config.toml
n_experts = 8
activation = "gelu"
router_cosine_scale = 20.0
n_head = 6
norm = "layernorm"
positions = "rope"
parallel_block = true
lr = 0.00626
beta1 = 0.95
warmup_steps = 200
decay_shape = "sqrt"
doc_mask = true
Below are experts of layer 9 (counted from 0) of a mixture-of-experts language model. Rows are named router (the router's row for the expert), up (a neuron's input weights, with its number), down (a neuron's output weights, with its number) and show model dimensions 0-191. Each number is 500 + 40 x the weight over its row's rms, rounded and kept within 0 to 999. Numbers have three digits each.
Before each expert's rows: "comes before" lists some tokens at least twice as common just after its tokens as in all text. This comes from a sample of Wikipedia text that the model never trained on. Tokens count by the router's weight.

# expert 2
comes before: "| ", "- ", "The ", "(", "|", "In "
router:566478507500532541410477525466452492532537458590519489410508556468522469487488539466528490496532548511578538574572472480476533485478476553489484519482477518524480410472493420533495426478525504428466471475503463501531408542537515469583529464469534473479539455515587447480553470539498537505496538430460505520532405482485480487462413494521380481536535530453525502510446506445510504447429489468486477516536521494495444502496567485504563507488452443519502478535542521538494578475493513527505506578604446499430570512531564466505461507477484466476468591504470514420511459485495498585
up0:434500538536537502468601505534454509499519465494541456517458478495484503518542413571527394560504468453493451412531425476507480493501534474466495532450450448543512453561495600507471472542520527501493506455501477541466516543584497533489538492502514551433488544419515508456518563442503463513476497499510450602504451456502473565488458495530580510552536469531444527528465573443448525486468491560469504463472572539450486537536454488574456458494490504450533521490461485516422466514486506509513444465533470482498465505523547497488533507487552480472454584543525582560376496504524560558
down0:495509479538522570523527432520455540571501460452533473533518459528527508543523533445454491486464516474522377475523602476466511537466527468506448527450512533488392510550466485520530542440466463473484417504502498467468513530505524469475488521506468531530524460567515513469476392514458567518536533461508415490461548508485458554522533527497576470516457524440565515568483483515442462521528559521478490497540500493496481496542513488468511525549466472516567480509441537507463520529510475558463540477497516527539544484557441506560458489528498443502499533537460493558470495489598510458
up1:539556493515448594514499561508430435463544549480505476506440449478524593504464501530467490562505478517460500491413511505519548450434523505513512513508583469448471450478478518491523558445496515542546456439492461547548561459516447455507492471501507503520469515456499396499558472539528520496528514470529512450505467527566460449484496615471518512502518515431534465427400456535483483481489500521475511498550434451475451498440526479524540438440499513485549530505558475464467485467545452479484568575523440492505510474492528417435487493519504484546507543513539543508495449500503555454
down1:521462532453491570488530492489477483517447546473527391568537499438542456541513500465425522452511567423536534472518454561520490541527448550488450582515435498419551459550414533492565443547462586525498496502536502544488530475499533536526469525604514500532496481462474509453476539554480524388483433574502496494489404491505460492489450541498524469447402490514509508608519468529524553434514466460490501521522543489458467517477494495486496544599495493532511508509448546442532489480461522548429601470452500483491581499487442523457471498527484501540510477494510487515504486456509517467
up2:520461481506489479528476536486454562505513469489516549578536468532418496464524514488539499506432498533535515595473527548546442540512522484517522480499499457465530525564444548525510450468471520517483496508508495532554394476530533497512506525511515561460508426473453530497409468518434511481507542516493512505513489471500533477529510495503509478454480431510480491449537547530537465497489476561443500403497552451492486459495504416533549530533412501422477502524552490554486542560525491579546473512431490480478503564489430465470467483533493534504457515511402528541490509478470528532
down2:545466477518473519423516483561446488474549441460534455497387438576488457462519498481486509524523483500470533408535470449578577559466507524520479430493524561583474463406453457476520474488451482526515510548435449514575562563584504486529427493441466522574532497483499539500514560585458482493602496555524464516527479512518559470496504510466472499540493481515517496513552502529469544558539478557513504540478529479489492478457539542561431449514459480482517451554574512496472451475515453505443505481490478550519510519518507518509427503521506429485528518474437527508487481479492488543
up3:482450504468534495503468570591554488524500531515454496514479512448408476460533480553544468505510482468487440512498436499504475492561499488495488535487577457461543495478508582540461468530561563507435519452492498568488503502541456442475515574469485535535550534511575453481469494469493491472529497443544455553530459483476541543527452535493482455462451520440481508467424539492469500533478502502441439500503530531501513479451434488473492510578446531509497480492552583499523546438513473536466553477462495439504551545510484517534594519491551502497478533565480560537480451481550497481
down3:483491417546524558517510555506611526442514531517444543567496501440494498571536489582539431561610549452485512559481511469515487496503441535484474477459523492480470519544464489569526496444508442534538495517519465504455469523506512471479531496494454508455500471488441515501460556425508489536532466572433488507474496499487514489498499455465491486478450552531556484454429523592476523545532536534494536474513504511486526577460463522442507495541398453515601472466467496436522505515518449455485511461498466498473574457483487542515490501479442544535500504492479485534502471507553512531
up4:496533543435437435555494516589593525462482453570459439536506528548442526444497379575468539507520496415535484523548538480486485540468505520458437523488538450488496472552546436505419520519567474540538487499423496531545436442459492542463508498433463483449566484509565471589514448453583442519496429513510479547502399514430538473527475461454482538526571556502462464546497522544546492455491547428449539473532480451501580515515494467490505490472554509490421514452453489568549482562544580475491434532490533508531483508553479574552547547514574530486509482542479533485604524494469476598
down4:534515462497499541505486471528488464541485497516484505448435477515600470501433475485566465555569528534541564508451445494508489549455530515492461475496467508450546513530494505558453518518473437518532465516577500505496447535489561539457458475527636447489488555502497493441478480549479543476483490597484591504485568451394559486533543429457526465420485447532526500513435449479388531519543505524503492464496561466485526539534491470523490532541525487518478478517454474504498525470547544543542532455463467489484499506502494541646500477493452524465495560484479451514508502498480584516

# expert 6
comes before: "–", ", ", "; ", ". ", ".", "-"
router:505464490488513531521542451432473559492516549510458503454592504531476474487549529523462531418510503473490468467522527525476463493565483514519486509508548559507448509477550466530537435478593486482516471488481458532471495537546525556492434582515565488469435503500512509469608518531573493470524491466433510528516433439528455520482492479470504478573507458518497447538405524436483524486486490398478514453536504550475525508505548507492551499566510429502455501418499493561476506560539518467537537534494505498486553487501527437477510499498473497460514480546467640504500499501507481480
up0:545471486561634515531523566452471507506548500485525537477536533508516471528497535504414479517494479458491500541453508501485483476490461544460507496494486461432449523468459566494507514384529518527500486509469510476558542519506580580548452486556499436515442543462493454477488581535529508477479520536382517476496560424530490547450462422522466445544431483485450535550436572575504497428488511580433515477472514540484452514543558480564448519520452502506455523487457501550425529553533466467501445481490492509483441528541528518486479516515470505459542512435504450467513499481491475497
down0:508490545546504502508478520534439530511499499482517580462486518424507487458477549501458437561460502532446522519524524483508527494504433556481485497536486478539531443515484540562417527513516475624496485484535478511439573476541492462483460488527486519481504463481482495560480600445494584487479379551511537486480519515525526464480532536490494446531449494506480456453486502522549460523458531483560586497538502513530499492503500538550490564525419564479470477538496396504499529587490473507529464505474500491480437434435548518536556540499471517480515489506436478495486504572560573499
up1:539608436460486496488563527487486589515476528575425462570465460507559522540482492492562500486525460558485462514536488538486526526517389449531548464505501448536519431474489507479610486485547422457500524506546563462485495521526512505565468508478523474475511465465500552544496586540540525495527534488426519465486472492549485487463533490594485506449538444471512457541467503407462437562410472488554571449505458477492525516512524451538487492478460450517472527494511531497467544519539526521526471479458473502506495558548582552498514445490572473511489438514513553494491533526516538463
down1:502482513453527438525552429479561576498507473481511557485515513540556534489457504481494535514496531485525517539491443528428433449432455549455489482446484466479491499503487467471508500445463479507489570545543540508475504501427498443509449535553526525444523543561371491557503554431543476513435578458470480472498475532523447483491513512529507474455481492460437473459471396550428503497472485502521530488526491532497611580475475505525562484432462466487508475560493508480509474486471528509411497511409442492475446502491496420449524456514556465516545462555584499442444387514545463481
up2:515538476486492467537474550419464492545427520562444533526534490560520460503469401542434504457477431515570515498490410477485497538539495561501464567452495501528536525464540517421554550438462520452490504446500478507551497566464469502561455483469510504565524518503431571455540516449509553521562407550489588496565476500483508499504506476483555537567520453560545516440495547533559522500526495447472402521507489516509503458492498505488471529539528476501532516500440531515470529536578527571517541557472448536540501494446532495511551426424492504478511497400426574476413461509483490554
down2:578486450498480523526537456507479447493544510532493537513488546476514448536472515512482522462515481522534473510408497590508537514508516489462482608462432544461500491473490526550481515547509519581567546508523498481481501473498466487511422523477569442448493491511515449504442552513450536536446487440492452532543512516497511589470458457514525485494513508521482498513490485460457485570525532578534486508527542500545542461438470499502477521500506483503497491465423615489531541563526509521474546465534484529538479440502486507510504407469524561463536474523537526592417499595590488546
up3:444517534500440527430472512416437518485525522515511489510588522527454508519509475497491471432537473512550488495485450547519477493556500562530486545457594451539499540511539530517584464467493469476518464469577507450502555543434501504476456505489451461461440492503537484514543438463503457519550528404533516547499586572515563540465480430521510534467495506455523488472447524483532478504523521517474510504487455453430398402500507514489575528453515455486468545538513490498521482496511476425519541508443493538510556463612451475546538452540431490536536513484516522598556490442532517435
down3:492548482451488463457480483540542549532495443521627503463482549555529508522533508501585501475463456614582424551516549464483558485496484419456464526562518544575495549486495534467537505485582507497492553488425503479488497459495503515427491538525529426493485483524515549424461499521448527486488499520467470469469466489457454514497491463484477476502537449501531537546505520462490471490540484530501492467527590512484502476493541457488488491498456472542545501497534485538482500440460478518499451488555442478445500528541527587536537454422531529514533531517546457481506469512502466485
up4:528454466448498486493476558590411536500489540590483560527584554528475518459476530486578474595527544510467498496448595569523555527497492500584487520481571512461426520586439516494536530513562493477493526449582436445541494527440441490530521485456476491477500486489488429568503478414478542513450533476452546429484471548485524477460484505534476518552544457468468522452479520529540445398523439477492474553518479563489550471501489487494530542540483453480513514457478412533483482440448529485464509469560461499496507497495532520487474527506462511452498484479452490498527568522435484519
down4:431467505511460527542513501472581459543532442515476507459606556508434482444512525498404538463449530516488423535506547458482494507483476527487432546481582537518478525498569501472475445545417471475495451493526474471461484528559490455575491430427480502485534511473441530519534539417459517507442543518517484527521472566494488522477506442531549517495542541500560514526510524513483476464532527436526482482452483476526537499446517476529509453474489463513561562505498517524480460472459543489552483518473496492532552543541585495539405508436526507459454518541514541448521502466463489481

# expert 1
comes before: "of ", "| ", "in ", "and ", "to ", "|"
router:513466513487550474498446493516451510534509445603530455452534515467508527475525539522500497465510581495575495578535428546460474548560426505550402480491407497545547523547469479438525483446504480450525497444488509467467503433494504529559561530526534524495581561477533448512485474516569497507493459460425523494532487497486539519477517550507524503512549457488453463482489488497491518470459469434482499518526476515510524487502568529461431472524478470473533447494522529482504571486556491520502551569516503476486559431442515508511512527462453467509470528481563521503530509535500444532
up0:455505494487461519480518518460584468497475485618481505488558488521551483518451451552479519425469594552499533509576515520536533431499513535488503494521445557459516548509576496441512466513465506452486511527531522530488456476510436514451483548524524463474426490496436531473499413504546576497564455434497455548457461486473556526488464530514496495438538538473507503507438507456555531473467504470415473473538556478487487437512509523547444494487563535458514432486511505511504492446492531435434530481500434566471486552533484532521489447512498431485573531485560458485515553429499513483
down0:534526494506500475489476515541439581508499524550459547563496506467503569517554498480446548488489510548470576559534466506474511476498548496508507457500461462438500439470521495475481493452549545435470503544481468525489546457464471536571483456526492532507557546519481500557554534529505442463533552493585491486456542550487505492504426554501430444471494554531461467471533487480510468419482436530477525475487443495427531458450451458392497431433442467484528621569497473499553546438493511558476461453441444499544437498500536476519501469485435485419486481514452508586525454467419481540
up1:476520553518486495513524561463508529504476570491497518563487471488546515464548530490486546504468551480524481525487504557470583476421540520514472532517484473514494465558471526488522515488430421568471484540476463549554548512446517457468499516526500540421452472458542566487447473530493486466504451548464487579474573526577523464460551411563506450461445534479509472509538550490465397459497537407568498580569508483521539521529503444473482498527516476467524496520516490599484495518470406547428472530535456465553439473498452455486479481480449498545558507504526462434460507449533531416
down1:521485392568466531407526561516475459497451406498474470505445526550513553473436424438438551513423471499551485537491508525480551505448537522595564462462498489442470568579526468468535518542585499455470466542523511477465501548564570538548543463609536387535401489573557505512486425484476499518478494554468559435511471442505532484486481464527456482450494584505500518423520506486560488584481464593471505527419520470492536485517478408531472443544447491541459551422493497516529579567497470499476496456511458506533461475520461553428524378520529503535465503508482549491485423475490437498
up2:553553501554502610517557487539519523479488448468547491457511495436474583455533459458452508446487553507479516543610454501517489498450424443494483527497465498470522462523497577448450544468539470479531472462519535501512589504517490426550496510482539484424485494510497441517476504590577523515493484507532504512573488529566576553535508568472407484580481489421413589504431447436436479494549486468556549537503497440509481492478525521466491456478564449548461571493512571507529515544519557472431519492460490567464442536508459493546540511571547488495476511431442523495471436430486548529
down2:444535554490512478520529559491562456496509498500482471479505544456450509488539496441540524482501491508539486522568498529538560469488477423492548464536449533505485512493485441533392467402546485519611497533482422511500526502529484443538553492477510487514427512493446507545429485519454460518528477454379487458508445476485481540485464591500488544495500496491496547489502438488477473501425505495523482441504489447496483512556428497458526494509511482575505479479506483496539449567554549473449501491492508560593470532509531486467542488534570522476516468537504476521418462496476591563
up3:523448466459556584537446529499474504471524487443528442474464477504502536510481457551560499541525509538465514508521509519502529461435493499480528458485447482546541441481539475519537538452612512494556487463471509524506454536472428439527498457444533520507511540512495555507491518479557473493483368481451534466516532505496523482460460467512546531581474513512537486496473526542476495460479569453461528555465435528453527421477511451467534478537514482498516495468527515507502430580476507527514477548488514461522426481512527517560551530421509561519519477528547476466520554489525553510
down3:558465486540516527459551500500488556472471465434489485469575515586523496580482447511562519530512552504552520535468548559499513491498416478502485539512499401512433488473439503515551502533438582485538446432553523503573493577514506496549454529468484474527503536511517494559469456468472486470473460503547513463559456464510552504459509448532449530461542437503547423510514474523554528432507474480424527603489450490517438464421527451493502462479544436510504522526431437532445537525504491518475510471541512479553533599478429504452481506556439453446545444513542525505457468440466545502
up4:624472503528533548511534456497482469476451479448498577508541474442500549518567475486442475453527509496559548485498410535519413588542446431394463526506497560497581485480465520456505470452480517483570503505450491413462518447452534562536500558506578520539464535546468513517501480506514495524480497496519570595500472505463533532519486529499446497470490493458533466497502533498489553473525529515545506454562509510602465463532600509467534435576508480490482524501525458507462474473442438496471539448476469492507554442520528484527476456490516495486515521467492512468521554483393504515
down4:544474488450494472511485556555513572529540507441539503457519496555511556502441504527501432484507503473507483512456465484486551569525492527499524427468535456482485546510467470442469461530515506501640509503584541505453518506543514514517502534461546485491431479527504503535490506572479463567505452488555509537567476521467503468464431478495404479514488538531541489470428533505496492471555434544540493472500510433559444532495488491476548470496489544505442532470471481524481549487497562579530446494567532479531487480589492527471453532546470452450537544458520467456432482495541553483

# expert 4
comes before: "\n", ", ", "\n\n", ". ", ": ", "."
router:507466519461533513451487484492508505558484464480482450550470508429528533495517398533491506499536502496506590534540493517445562453542475449576520453514508523623548546536507456505449488456490505438505482466469453493504538518452462499489493531521538471464525505516481476478487504499575587501465428480492539489550508485450514463499478525542526437511449569502475461442541513552475495468485538520460466482503523496440478483534517488510502497465503493424589523447546491466502435463531537540559574528514475479468509495535517507497411559457542443508550473522516576559548455490547467550
up0:448532514494463523466490414454480525482504482539515492469443460529501611531553555504471552461471459536504533547574492481615503514529527505505534531447502419539498487496473461576456447510523488459562473520501500414460546441463563484504568471446514516485437513536537499512446554570533411585483446519492527564529500508504498464436498522505500484501493530587475460508473562503494465480487496512496541428543548420543497426572519463462555512506494501433539491460496500456530521430414452548495525559462522457438485558491404464532455522480533438533475550477454435525464443437479489500
down0:513439513534416418561490514420566506519517543486519551535436511550539558527530476448540539492444478531541539421454486469425422532496462518531527460550509523445527512550569552515464482545510540560475466508450465426449539515460484509517487516512492478445543574486481430556521499511470490498506526536527474504424535504554476442460544553510570529524455490448494542464459532507523548514477600442438499464533463553496532454421518528495435546529493495487497457517519509496502466540409517552542507476535427500528495467438494514535530540412547527517513492494566602571498466485529498515
up1:513459470516568505465455537487430512519520490484476507519509508520496502411560477500518434501535427494529513477463523535520469469477532493574498562471515465547553466451521508468486483456492426569455543453531471507464567525411547525479490521494565491412490456523486458451459512490485454478465546490544516491588511484525540582455504447470472560527535524571486503555545489475584466528501483431574484492493518521441540518447484470479463459524454515490543480546499506467540505468501488502512518545519442493508436559538451536560478514548543511494501438449485591428562454455513449473
down1:429517481496500559590539528463571581462463522457461543497520482543517530486520471438475536471547532467463408505517483584467495485492491496559513598437498512422397516508503530469532509494576503488521517475558506503539537511472450519497492573468452497494550453525440500506494549571481518467507416460536455505508468487488474462437525493574467494545532555580444469505468548475477520539532497461523532512519529518518486534472435461469406498538537530503503525508537499517540560551531529474407515450505536480502470485539547511559542500483520526470528515519498480522506519554483465459
up2:591460559449475517548525446475475534465528456427579495569456497480505466467437480535445469548573543493497506525443493516545529486540411496516446545512492516506478520497450564513496531415443527459493493503499509466543439486474418520531512538474449502496520488503487467472506551432428511479514496477531512474468499531496489460404503482511550512530493557501579482536467451524479500506531557465477451494540472453471444536509454546614548495452569517435538563496456533496516527466478534502526524483456478558541524559569491501502556516447463527499446520512402528546510502556506514417
down2:422500477498500461441510522444449553524409523527483477483498527572489466499520507516423528508436477565533364538516509494506531555508565484484446456559475437539516469523502500534535521522512565467476533486503517545477478551563455615456554476513539504498548489471492434463464481580486533460478543497506460515478478556526497487482567495502474459543461534507550493458469425539545511545472515493443438456534478496470437437457569493485469513564548488477480508512440479575541500498502482474458480557480544513472525513537444496549515526528511436501457522469558459546509511483451560493
up3:474498481518468552494495470548552526517461510527488444533472592522537514479454488510477525511466481516493501539514515518468479527557411510520497508442357514540454464484539488488452531475580552582475485484533533450479541482442463509486443453485510543502526533518526538488495468491515510441491528524464517462473503503371489481544497521540492472537438465493464509474555514559480464535578473506544459524539568502534451518534507469506401496495539566523456500529492551496495472473400448444472548449463517470557522507517470494494469546518501480488513488424495486553532537492417522550
down3:522499501520434460494572491433541503479499459518510548569407529537447433512538460479509492488478418579496436555473454496580525444488496463506447417481489468537463453523483445506533564502486474511475495473470438470494453508568504559561545490506530452455541521519535450565458501491434422510478526453448506476500572544500453499467536506489512513501469488473512584490465522496502504522461506552497478510504529447491518506413553543497474535520454480561492538462422483420499528492527528480427463517448582566532451419508480555436489439526545493421489533470540498508470419602535540528
up4:546447497587457526504502463431544516516513501543436489478479466434482491548594526545448520491536519578596551486494454502476493471462509470561531485489492501503394544462476515511521472457547451475565523456543533509413455447485618477488548537496549571495525490486486467578591533530461543540545448506426508526622505498551501545587520518567527487483522531436578478555482495481488515466517504451545573474510487467484475519466544471532537509451418488461544533516508501541559499539492475440498471517502456438436462534564460567477502541491479407481481458473498475519494472534463528498
down4:473550485526488493535568513522465595525497453478462524444448503507531512492494524516523483495563549555465487459483501488513482528462503404459465435527459529591515461445508490513520500461520472507489467457506503567550513477556484484477586550522521542486519508472523448475478530490491473474447499545473492473538491441585470487581475552447568448521524571463547488528560442421549516432465482501392551522480493478458504503443497494538464501473532476499522493513507429492478559512449545466417473476468450542471419428484554489486465437411518530523508545514487511526493552538504549422

# expert 3
comes before: "the ", " ", "201", "200", "0 ", "199"
router:547515538503520583504528492471447531495512462570450475498504529504500486473458465491502570458571491519545567554563508537523561490528541516576484448458500500520565531521472494450514495488482422515446453489482487482510471545534477497525482514445572425480545504554495469463600472472523570482480436562561471552481576448445474466431483469501465472455459572481501476453579444496472496474465492558482559474496519501497444496525580481496529452492492428508538474527481423473423515389522449527517543453526434446468545443540519444513447493391513473463562482490546504444517408561536489479
up0:559630482555587547489546474518462443549509465541488478498477518493539490483463453523558475503549522555496489533490543531493507508514469544532510493458489473577557440535552493407448452448565489448466495533479577543590517484559513569458496531523482549516454468523456463584490471488542544531488548542469491588459504472533552484509474461485498511497506519544558470497458543520513441428492457464507551483460508455558500498513502487576504594533477486526497529460540458473500428529503451483471498537464536484564520470467553534591515493542478421468447522472490452442490393457590518489
down0:547527473463495499495538476488469478506517501498500441519499447533513559435540511514408581557489413513455476499513516551475518457510514476464484543530453475497590587538484545457527537555462443512558481452498496442429543510476503416533441525462529505500541561598559480521474493557507548538595490477505544503554486615482505461528536462485541373496505495410531473510507493446519559465503502464527491440449512464471457426453512493442515526467569433469495574505469451535501473432505481626499545424491443518471613519526517529525504482458570492506525478464483478479472514497528508498
up1:515568523548508459504448487476487502554503432437551457557454508452489551509523510492475522426601554558480512496538472477473509526484398440515471468507490546458523472578478460461518477530495468487506497465513535527505472479535486544473512432565439439544469532488547498580579510511506452541492405469543497480470487541454474490476480490415408513500509575518469453562497498548558498508441464474528489505542499482504483517446486541468491515455518528528505608581446498459442513500486572536452531461452487502398476439520510603531489454560495523463485486518550479531497478561509533526
down1:463495557518535453477467500483546549487598458506505535442412482474480500455455543503473536532481530526430577511425518509501504469451499516509503563534476466579596556471522508495560516497547496511493589522454454486435392533467484519538492546467548494508501444518505409566448537490517533469574503548509514507469513475423525489486496474538542447470464475525500463498471516534423468525487448483541427416472454568511465492589461482544482500485506527549451475485457472506427452456509494492517470531507420544529511506399460426510480502580467468481528471555516457490513471494569551557
up2:550511428481509553544432484527536413513499442491464426480488493463503511487479471513483503547496566493526579559507491506536483501481502471528508487521500509482490508475452446486439521524487467544465512489495513499535555475521557514462483461500476542619547557462502492527511537546502478421495477453453543500486487525495484516492432465520479503530451495525467448508431619505518445487468518501552512507491457515558505497525517472492494459496473498469534491485492507554520515472491538601556547475514499515436516486554461425420530465403459511504563493418534541454476468519526412491
down2:502417501527419499493539543449496524538473521508533506503502504565432552506535558470506543502484442458486514497473476524536458502449519410552460480492525464457496512492493491507523464464490515519580487505528443513464538482436428537487566478505481521512433540504490493513480537528544512516460490467524533527516535450502440494434588461523416427519538476509469476538515482520438456480479505519466488513493503500516502507533532479565569499439422494442436480436458508533443406525542454434475466493558495445591543471479463620506447458517486529493530594487487568530529508512514580506
up3:516619526517458640488535534478519505462546478505456587551462573499506540561444559527476520506473538535493571461487545498463508434529465488513449491505455461529510549494537580490527487511435478488444542539492447485497527499495514465485458505449501492465520547467493500540489567475554575446524553451523488534560439543538471524452452564487472496514483512502526540484522523523486469485594484494564518479498421460519422444510487459567513457504478422418503509487500510515554527555482491512516485456520489439525485507469496451492489421481412530550586492480517455498468464537476486574
down3:482451458507494497509469539442499427471571535548498396525500482503574516566542455457479549567459523527486469516439496451435497528462507524467540586529497429550526490418558533515508500525552477539524502525542479465490398454520471515559508503463466500498560441485470449439529522525503528511509463416503507509486475501514548512538572454499499507515500528512545514519476427503472538471493502555507427520500470456517557539471552446500496493514551472515493489442513528521497528524522430502523545513455527559444508500558517471468587483470498477527503485485476547456491531471427421497
up4:527503521506512489502472445427543471512480467510542518493447535433419469461558471560479515466479474527479457475438464522485431505471494514553545502433494502476489473497493550464510467535488509462491517565520473521512556487518593500494543440485509450504602444518417521524521488467539433444614446534518486488513520545493552472517498527470497483503431461507471523538441468497532476534592521498502573494497555469408523577521465581499437458478478589492565414464584531526462517512483541546479483478421498532574556512522567448526527546500470460608531517453498443453465491514496516478
down4:478538576459527465522493484559481574526534495461479585514529495462479560502503505501509516505497432477411515434500486545513580506495482484473486537498480545485505416491514495478492460516543443515389552484514542438515524572583518521492451506575500609522472484496486442485532496470517456527545517459506459486543396488481454542538482525565472613489584549474497450562506536458554478493424485440496445465473453487481520533457520535430522559435469512509463446482503402533430487508464465445503536500549473492483422510509473479501556493491496501483495526509500593479570455564541525511

# expert 7
comes before: "the ", "a ", "was ", "and ", "to ", "in "
router:593551549470489522479531430549495533521480453594512468469517529538563448438543498459486535454580492507491572566536502528495480455507472495538456543423472511490507526513477474436535457513493419454399501499419445531524494525559519529553402560493445441445467498493552529388486469512559542505505553585477594554503459470524507543391492474451494500430486511503432499534501483437468540499417482520504421467479504560565472485503552477523505483546493514518503445471468474505462487470515553472524571453519510561479494494532506578534543464463472491408471531455518472429556507475485523547
up0:544568511510497478529470532508506470486481527589495463535481464472435509465481498508557497495552528595469495523526480579490510527503488446418473499573473538458512511535537467473450398482524437538531473500478440550506524532458494455496492540505493544411477507500519504460519499573527483586500462508545467498499485591467535517480448469412562513419515528504509456492511504491466455579537507554442475458488467578508430518437527492483501482555558497520520499511513514443544485489464468502461529542622583475465509481345499509504516474412583495482511506471535494457478458493491509488
down0:502462473513583455563466504468480444484470429475439498482499544499577491488526476490395453615510504495475516474478541534542490491464491560516553541539496444501515496540429448526528575475470502418577463514498475553534451479496525524499533497538520489473469457551554525496584480493478562569454413483538520469505449411465418443474522500566490502464499428542545417523509488551539521437436406505581544476510584479512492496468418515524470470492509461569490568420496545452458492460488457465522573488500531430549417449554446633500593555525516550529526525535481561548516550533471489504
up1:607551561505478567518491514527566467486462459465561547473526540570471557437499518461509491471482543501541542500550509460483543481526541540473529480498443535490457460528507534560556567530535451515531567520453534483440493492499540528544470500568461462446513528488491464510490478448515534458544468502535541449523496520512521517514457515543482442516497510474530510434463461500464510504536446530479522484596550525415490518436458499429498524490560465553465503504470442423510495471501481478555417443467494495480471478461515544430449556492442536527589406461559516500458483428497505526
down1:455488516459518481568485566466547473439524516508488448512478558511478498452518536482493525485503541513497500558527482511505495514432509519521510526518492505513475478529484501517500459547552545506572504475549486491446441489496473499476502501459466482513511468477519507432477457494533574491455460525489523495481536540437502432501487469462429418509465483462558553457448461500509485571513449485448494521502585496522509480401503431458466537500532449535511443496515498454457539449541484560562475557416506527498506527505565484413482563449488549517509486423501533494504516512447475539
up2:527488574582502523555565505526527500504447531484546477551441493477477528428585480524480526464547475521510480452482521495535509532502568531516460543468471415518499501523504546488438481482414484445436469562511476497463517498482463536527520493539511492539508473527449520486504433514504492499390422501495580492535531467531514526521490448472530515491477553497444500462449544428470511539423420535435530441552497485505504485507500580559493444482544508486455559570516485503380525572498538530501509411499492479489492476509479456504532559451551440470498438467520511522533567418468518472
down2:549524638535479506467501555575486465503454515569458459500560544503505442517532441509514498460466473492489472505475531476512450503585470485506502568516558497472507446508501492514500501460471542511484562517584566491454507463470536539518517469568485500541530495436520540545452597382538472498521545515500540559504520553537580420459508490486600516550586478430503539520469469453513444535494460418495524495504443482506519539478504455511506524476492531536484475480426467490576512510508500523520541471550493483519500466546524510488442496518427531533472480462456512485477517539477493442
up3:520495525486541477497520558501515493535507557543533523517519559513428459445553469551557551522530475498489523484542500460542490470448524517514488554457479559488474429452556515507469492487524527602503453484487555483517534495498457507519491497462464550418543540615560502473529461465553495500520487561463410520542470541511494538516470484494438525521516486434500469560464582475568486515480483474521548415509562471475528489445566481496483468513629528508495523501578535591472510496517508489529557558446480521437445532550515511480486428488459451439477544534509479471545488534497491537
down3:493509478515454530605535460578507460508562476510515430481492519448540467503476415492552509454531536565574454537467514492527449605526481530462443556504483440485505609500471505530491489527485532598528534541499505527535483526514436558454562574549518475489562546498531451397505529539477464453469510515477478494497491520507509523525620494540572515496497531481471454440436479504482532546524545445467513481529505502547549437553517518486571534521509582483531471468484507505528562505416526482518486530441548494500478541420541471504560447420504454511524486464502514466505530555460499488
up4:545508529457474505500543495479531492496496524525521481483435519487474445466457482516421512499608511458521464551507501476488453509508458548487464486519479490506475570483495394497474400538507430528413518534549470478478524411565512504500587499526453514533475543551462522473539480439460521520498542437526543444579462537470464551491433509553557419533488548449524531522432444509477552474516485491565525558510464523463510631507546453599523518504598515477513516507518519517541571496520558551547520462541478581443452456515460413561478447565512502467530485484487465492526465506516442517
down4:481455506461521570580522519500497482495420493477557440447506474543536481505523508510441494524543476523540517469434482472473501493455516475488499437496533408492487498562448486522443454505515485470501577501504560440476442478509540483453509560476478568512531512481463454449490529525510531490532534514534525524482515549445475468447479515515575469483503581489541566521494469489503555510459437497459503536488524546471462441511411523483592412503583414532493529442517516566543548538546510484469532490442513467527477521602429502474521464532432503438549490494509521557484538430529525450